Weights of a small mixture-of-experts language model, trained from scratch on English Wikipedia: vocabulary 32768.
Below are experts of layer 9 (counted from 0) of a mixture-of-experts language model. Rows are named router (the router's row for the expert), gate (a neuron's input weights, with its number), up (a neuron's input weights, with its number), down (a neuron's output weights, with its number) and show model dimensions 0-95. Each number is 500 + 50 x the weight over its row's rms, rounded and kept within 0 to 999. Numbers have three digits each.
Before each expert's rows: "comes before" lists some tokens at least twice as common just after its tokens as in all text. This comes from a sample of Wikipedia text that the model never trained on. Tokens count by the router's weight.

# expert 1
comes before: " | ", "\n", " |", "–", ":", ": "
router:462457561534516466586572561464438486491538521473478552556511625527505463498486470547600519519521541500499511458471449537586469554581540571527462574494516539485529478470523461542449506523470470495492607477464491503465506510489464544454458577521423384569581400627501466464483483530475522450
gate0:445529521475494500467437500581500504488502454485423416507379475479426514545401476466479533449521612526549419510384444583562489483512533564546436550461467512491514450500507551482513461468484515469514559513596436524451544421444500535411478480482547609451586463411497555534527492511492469490
up0:509453620494502484511455596499461588530499446552461520591467442534540490495507436539568548544457492493560456551549480558432497407538529497477508495468539483428420546437588498511471454465484494542524571454497450508462547508493560490539340504463515475502514611485466535399471478491552485486
down0:695449555445400458437488478464628577494556427482445466487497617501486453489612526502564537657477432488431578510545520442462524502466516432493492463514558520499479474567588486540454546500455499448509520488463573461460573471447476425532515534528534500558463457526459486505519512543461437490
gate1:482499554507488451575382518540387538524494453460573464518473530386497531546482462406491536380509463481505496509436469486511525520470477520506447536491457484496479488444461503532545474481476412525506565446540505558494550481481457490452481561516487512513523508420507435493442505396377337488
up1:530487483669424566441518403457508533419543559455514488450508541510424458547509522465621495487469545554489457463481378501583542510477470545484449575512519554493551524407584442472465492490499520591465489504478514448492570536546490478581525396509487526620535428486524541527384541644504413441
down1:420535592544531555472460467444524474452532494472490479554503511415375484522514468581545429548499504490517554577500322501535576508498514464459431484568418456487491502483497520481530491524538542493549487486472487545558533461359524499459531438477391531476538436592549452520364501478529584584
gate2:514510494509561372475525524498510521542565587503471553446529469489405480558550519579476543529441545461483475477512565540509535489526563522481471490501512415516537481525513451443493446494505461566573488584469546534535515517598485524474529539555548367565552350456474487515502483504606493506
up2:510568494522546564441565453538420577496523358486524482448479548467493499513454455545536526484451453542529507538455515465528512542513477429534404571532492498486356467430552448587402418523461490503556444470550521459485504464517466565475521472450435566535465477416469491484476479522487493472
down2:516560443408428514448522420514534453602452365474587544487482503488487545475592500473477512507506499552462424527545500569532592544484457518573474481487598561456522530461593428535479474480539531467527495505466536415477415568449515507471577487542456493466399528493457519470575453513454506531
gate3:438626547536585512455463547500478499490491551511590509503472504540494448533554514454531519476539581499527553562443562481463450501460538509529505496508467430382444524507553543493474470493492478463571537549448478532479483521620543547518541536470474626541413352445499516416457460475466449485
up3:565580446429417572522471469530561484542453485588492525495584482456480635456521508476475514525452556414552535439474483532465456553520425471510537486389541547515521476500445564434528495512576451463554394535485602492522502480570456461511479464499524591418438548500486498397484551574522549540
down3:480476524576503490514530513451385384468430464590505542429523530434526528491483490498530500511451525519488465459459584508560400541471383448546550556411485424434475482472531460493480511443345500468504428584563492470451466454545492497416579533467532512509648505467481403519489497564444438521
gate4:448621593507556476519578581629487480524463459487495604423412529521495543609391468467516527445592447565510509482447443532467558432516520471491446468436491523514531481535502548567465441415446520500477539473445450523480461414465524470546420579481440419449505554540527534510453419507541578465
up4:382493469544450435492462492574559512496464558478532469552413463523481556491581516461452467497533502458484515429437494603445484496428533485478478471649463511574436534492487508588446414453536417520408577495546494487567423476515562467510498512520513466473481489421477521503425400515505530528
down4:476546555498607463593552526504484538396537445438495449434475499532611503596602440516471530421421510403464528512585533512544542605502441598483543528517599432490477494521515531563500472506451503483520469545465568566486474550443456461438458545514458431511555489583527393500577502414436559534
gate5:583570495441412503534494470511416491469464516468502585513422476476485524564545554484472455546533578479574466424511541541514532495518564470460506574472489471498561506544493476551392449586496449505472447552433517432447469547547444421481533501568490476519480512488561551415427508452522491461
up5:492546487470404560469488554411440472510482494501524487481478523475512557462493584421466478574507525470487436523487555511538544584554450472575493541547497483445557530525504557458510411527476558509487570543515433493519463486452513577424482502502437599476462445559460550525535484602496474453
down5:503530491447387404472455604544465582501416568462520520379483431474494444624468500515472418611440437491482516433531576504463555534535516499526598569455487525630501497449526442448536425512510502517443508509493476432521466515596508555507619536441496400467542459462394537496505488448512533544
gate6:532524576489558442546505575492497555475503432434478613523574456387505576542532540562504440492485556459528556492488511408488534503583530537511478459535459570495458507552431532568516571465543533526519587470462539500568489520516507473527486581461474440496593466562526411490495589475504446507
up6:482526538503534490587416450494537524443570548494544495458451534444424515593417512449506480475441485517500531487579502526447477521633515445525467570549484419536474462529524517513490564517503493553526589467534425501548523539467436511416473541564439365520431484448492479554534498467420412486
down6:538502429459544461504505522514543500446516541473518360444447476533574466467472533476480563479445468535476569482440615511427468493468459559514557599418563479524425550501438612571513462482505422548515564467498419500557420499546425499464515552520491494492434413433528422490565459512492473540
gate7:452432529495451439584498535544521525507427549460603542433433469534412490411417448511528475447523452417485507473481435366566479424472481522553449490578494602495521416444417478543463433532558450397495603508454549447547527519572500530521389530566517479516499513506520515520551537518528487460
up7:435525460471552568470491476466536551504553465532566400547546486506565523521553508470501482542470560526495506583499504573512542514518523434421507415457594465517478484545426494488537553435439562439429468490592447529463548503468550522445574415522447484496481489510466430378439449452556491491
down7:481531502584441527455597490483445445590460494488499518460479489414508456543433593544450502476571562518644513493409493515540581496481461405532534553496482555534499496465478436470441510476515494474525645506535513520535583471396444523518488464593373495444554503487513465575546447474509457371
gate8:429457536578554427569458491573479469487475517544524419510476456506536495431563550484467526449409493463527487486508494537433552425525600463506475527542462499468516455480597536519468420514494485474494522472519460507521577440462465443525481553588560506464520541560514445501514453576423543420
up8:552564502507453515565471528480556555440613502590471558458526516490502474461499455508579515521531437517577524507414501543516519500387434459530533548474585557613438429500453474412477533521474418430518466582469428418516418501537444463569507512508510465575468511518477525460422539505559496581
down8:489577525489459556507452517460591442524449440523547584438523490590449442472469482446514486498488428445611415461430484509502513465435599578509468388560492472470564352475453478487540463472485502556624480489503514543557472519582483412490519390493435479643529517533401515474433508591500457584
gate9:445462520597519463468450459519455500522478524533495520502546476412530515425492553418511443401479529440567481469480441449478506450454481477353471522559534529493442479479561512469427379526463474488478483478437444508481514520487505475538399529446543521524464539486527400536492534488472492481
up9:554530403413476547470414575610417539476434565590487461558504517513519508405499487506425547459531530502491426517414504482462540560455490456471595531617497492496568542414402436467568511454523427537386585605483502567458434511410445392541530476489460454397546429444471520563438558520523509511
down9:541501426480396583532454499616476433535500482471537552514531450502511417451490468479487449422441531637401510560483583487552503438477442513514526444442522513560435500535450616504539480537501471426459512507489557484504589449578535472512479420481456490554477418330483513521598512445501524473
gate10:478496510487468432531516506494485507486573562548559483571458487491479535510448520503549537542508597401486464455531469531559431512585510504504438427553615526566523449454438451560461551442514470500500560459487531471493570543503608527567483502553588402571579408587424484480510500474466521530
up10:523609511500472587560304519565572482429537413548458556467427419484471461512524455394508394470405518555516449513565415431546537458462523478511486458528487461514583527518488458474428549545532446404519547554463517516499472407537502405483516482513556489486548528564581455508527592544558516478
down10:518572477502546577613550434458429527517560510492507522545567416560574508411466551517439510580608543470447516573579492432474595513450478500465530519455475464517493591430486527571478530519534525438467500502479529491529494572523524561588452588478540515536549449503484493553413581585553572573
gate11:509435515496510555493555570525538481470439487539515461496505527592364466512538419425605506520499550521610489422441503538374457481481500442479544422464598455405480462448491548529483551487576460536530457536546558449574538453558552484363437424568474478508596535488402522375518444572592541510
up11:500454478571478551474485471573495476484468508467504465541444517454525447578567414508511476472578496518446491544555505511477467485570506496419479525585558543481539515453471462466494473551473510538523522411470471465505500454470472467516386506522512511476500551475591417459437531470435407448
down11:577522566466542623463543464499454478610587473544530470450575552578374514527528552598416508530551551509511516522510475483563491562537439456537503467469672497589493510437513531497521569492467631571513489575514553533533577506485516370570502523583509492467520516440486402581519549551483531487
gate12:478456515519479525553411389511380451424478560646562473561586570487472370553403514484489422422521612425506497520574479499506503525475453453559506531541459576453557600506557515502513414538529506586423503531505536486529550490558591515490456432484443528492442468518599468434449529563516536509
up12:406549517423494539467611501512530544523475595544506478554469477473403564470544450544508533482545481536516546473542536525436490507504566509523541477591496491548556542573447484465481429474471508486578461447570478527590508498536520464575428438511537505521501474426523556572549449590459512583
down12:534450651448385531473529494574451556455563497458446496447490496458470520498516481502459470517404420615460507433478504567547438515582527523476580599464528415538482550584570481520488494490500497494462502496534469517437555451490515529591551625459499478476541525505478473576553509489504515551
gate13:538393582507526427443498488481515517575459593441498473558493496568464510555534503492516527459477567442512572386405471533568472516587461545494488537625582539487531436420549534530479393616459514477492514570487549458531486438529534392439536510561470460494440508523514558479511412483551501426
up13:467514508602517423537511440521527445492430568547552506528553475525472520448491444468574500568566618459576458388532568475543484495536501439483501546550503533453527530547516512509531435502442509531476510675474521514469500449536517540529586488542478529478569455550555547380550433566567433485
down13:515492570552496437463445471561507514589541495480500482515460330531439503486517525505547490423500523459576532444508558500522533450469412485608558463368460540473449477506454530454455480552575484500603510482479544527515520509538528525470534516448539574541438542498443560442570515492561611452
gate14:521500489519534551524491527578484498491512465473437444517519511502419465449449481460478441508510514463499486465442411454494561465504550504572445482435529493593490448455488446408550520604525419528555540485515501567473544509556457474482558402501554463475467473523552495583564504459435548482
up14:523546435499479524468403474496463496482490584447542475456506508551496520539541587478534491541499487530509553490550500413468549516486542522467628467419558411539519465577482510499471492515529577467442353477523502441512572498464405479420400503512534542533537545456490489526516566475414515519
down14:403527594432461607509452473554541483449524574482372495441573438500444625686443530473521520446483544417507455510479427419442552459464514528440543427499527479525457450481456542499518546480479541450485496616539572514464525570472450513452493546473565573498584481475556452578504519553557432468
gate15:554461422526560537481475493571525512601419527531464556592445429588510405478484444527519491454531495478546420534558459444494575577455558456418613465455430487490490493518531508555481472446504404360414458425418547548540511451458481539535503412491480518558515478383464507512508517394565511404
up15:472498591465554495484473498588458509486504481415491494509489504531459443526433541611465418549490493579531525527463450484534426555511507548511450429470535441439395447520428511443424495528513525513472474557498584450506511524385505534479541520487556521510428410557532627552501411596569509464
down15:495540508576469372543565527500463496539487496462343461390539506504466484511527489493502430304478460455431419479500486451453454436463472487496551500463371580514466502399511530534583549478512496541480608541434421475537496524537513565551514508432508473450492500584465474482383447426459491454
gate16:474468520550405591475432465407507495490464504427473431521483588549452558521552585507516524456428518534501533532486475527445465511590492506524561441493565544509575431494466502480452471509523478487408534507576506503636508526461509542488455495598450424569536529484384488550472484504558502482
up16:451395495410479522554562503497538501484513397514404436551484574494486582553526525482512559436453508481524518588447508473449447554526485454464498474508500517524464569440525538548485519452575534520434472438608556496631452513438511431630417492467487481480442505464473525506535552530445497425
down16:479557486576565487570385483458519462619456471503487477545504456517578525554483569458526537487527590512515520553582485439427548536454432475496460486425474442524548484547473507424547492433517597472478449405390562519451502474580591438488474439484555508568470585478427537435542495483523545500
gate17:459471495518567581520510486519548470439462501553483540539511588495541451506515432484489485520503528461487536459503503497547533488516453514502491479484542370439522468525552501515490459481401486556555500549527564536489512501467544454402363396338461505521420508542565433482501464387626474453
up17:411558585488513451473512544438491554555580502535582476457493420599489457600460560441425525556539472560503454422509559440575467500459495425434512506484548541442466474413479585540476564473579456533540525499424502470508474461544503510502460537503557601565518521549571470475572514617533449521
down17:438530457572476450580529483436512596435534455483510479489468452526555514567468472483512431448539549505556451445517579418472452446501492498490538522434542498515550611440472502578584501460609464572475560517346478456500545494554490500478444539497440438538481563553571526533437569423475533440
gate18:518519448491534413610546457510509447456448565564455538479499415586519456471490447401530540541437590523519555518486443429502513452448480509515514515472496476513420394479439423517551500443606454533439595578461533545455457586488429457482444562493468534470538424574464534406477524494605551521
up18:513500437469463541546473512405463515468592501479422564381418509559470510492499458472484534458473508450523433522423437499539429572476520490522515574559517503525568471437436480382423442487436530445497590569571591484545501564427461519534542594540587580492612411475397509482523538510487519454
down18:475546594535534498478563502459507452487530490556497434489568399425515516513516552419439540511503562530527506494411536499572504470468461521507452582433541442497544450527529467470526452527488418543483557558476490563546520472476553543563492593494578469404434586473492542468480532493540575458
gate19:411555521501464458491487512489499458491499431557504489418500526412561554553526535480496536479557475552516480524522508543490450503518469484547411496574523430415420505434449430484474488491458513528485504413525563552480506524576487473538495549549465482587461464555419488526400463500444470487
up19:480446411474476512556388551591551492532465490463510532480476445541552521499534584470507498483449491537489538481559394538551451501542477452458440445615568524559541474585520431426511562556479444505482509563464452558536422460532515545402505524543457497448451591502574518477516481638496539500
down19:534571573493504458626474454525466508453494410519454486451563537483484464567472567533522500487506531534512512434515559456440459448587438586443493557556545383457440531465413482537387508437463468587487550426424378452482460509511458464571501553532444477529524491556515516509475589475466478451
gate20:490479496525464585461486531526400572581466554507512497478442477466507469514570507515482503561486461498485452461515505477450520501593502432491447517512491482504541510572417514461548530569510469456536579535485422582524450503561456389523483553491521540539597468505492555482523443423503515557
up20:503524531520457574540485502436582503538536441483471542464418516479560473454495542484447516422518489503548535487488568533492531536411462527539502551463504556594532513510501533486516532573482490439492500449468546455583472375537479507605396460500374527480379488524509578480495544471497512512
down20:534488387510493459494413558561551515575465553482455483566508411400547539593523544454470512486511497431504613517477517523464536452422485508415537404506551494498578555406474483429426523511469519490527504468523516547500467464451415380565625516396562421571520378502556466564505529515495468480
gate21:536567524420426491508557573480450507473481498456548456430452499474477489544557541403470528476476517439474538467512501524482474575517370491452516492637591488441553489537555579477547382460436367526532483539478520448532398504567540473487479448430518458476500581482439399434538514459509492571
up21:466459522459503450507466554471435508461524563531481537470579537547459527468534520533431448506499479435506454598441535519494544597500450491497491401485462528523458456485496491474410485512471493371474523530507478494472480516519451424519438641556473437589528535507524617516485493508560425469
down21:521550476494429535555464533528422484480497463449442410461525445443457497494563462547395540489462480600533427429558521536502481538433390504616509523550480448488496444497515535490494465535567485473539455522490486535440546527550389572476546471462482481450442442472410491504464508522586505571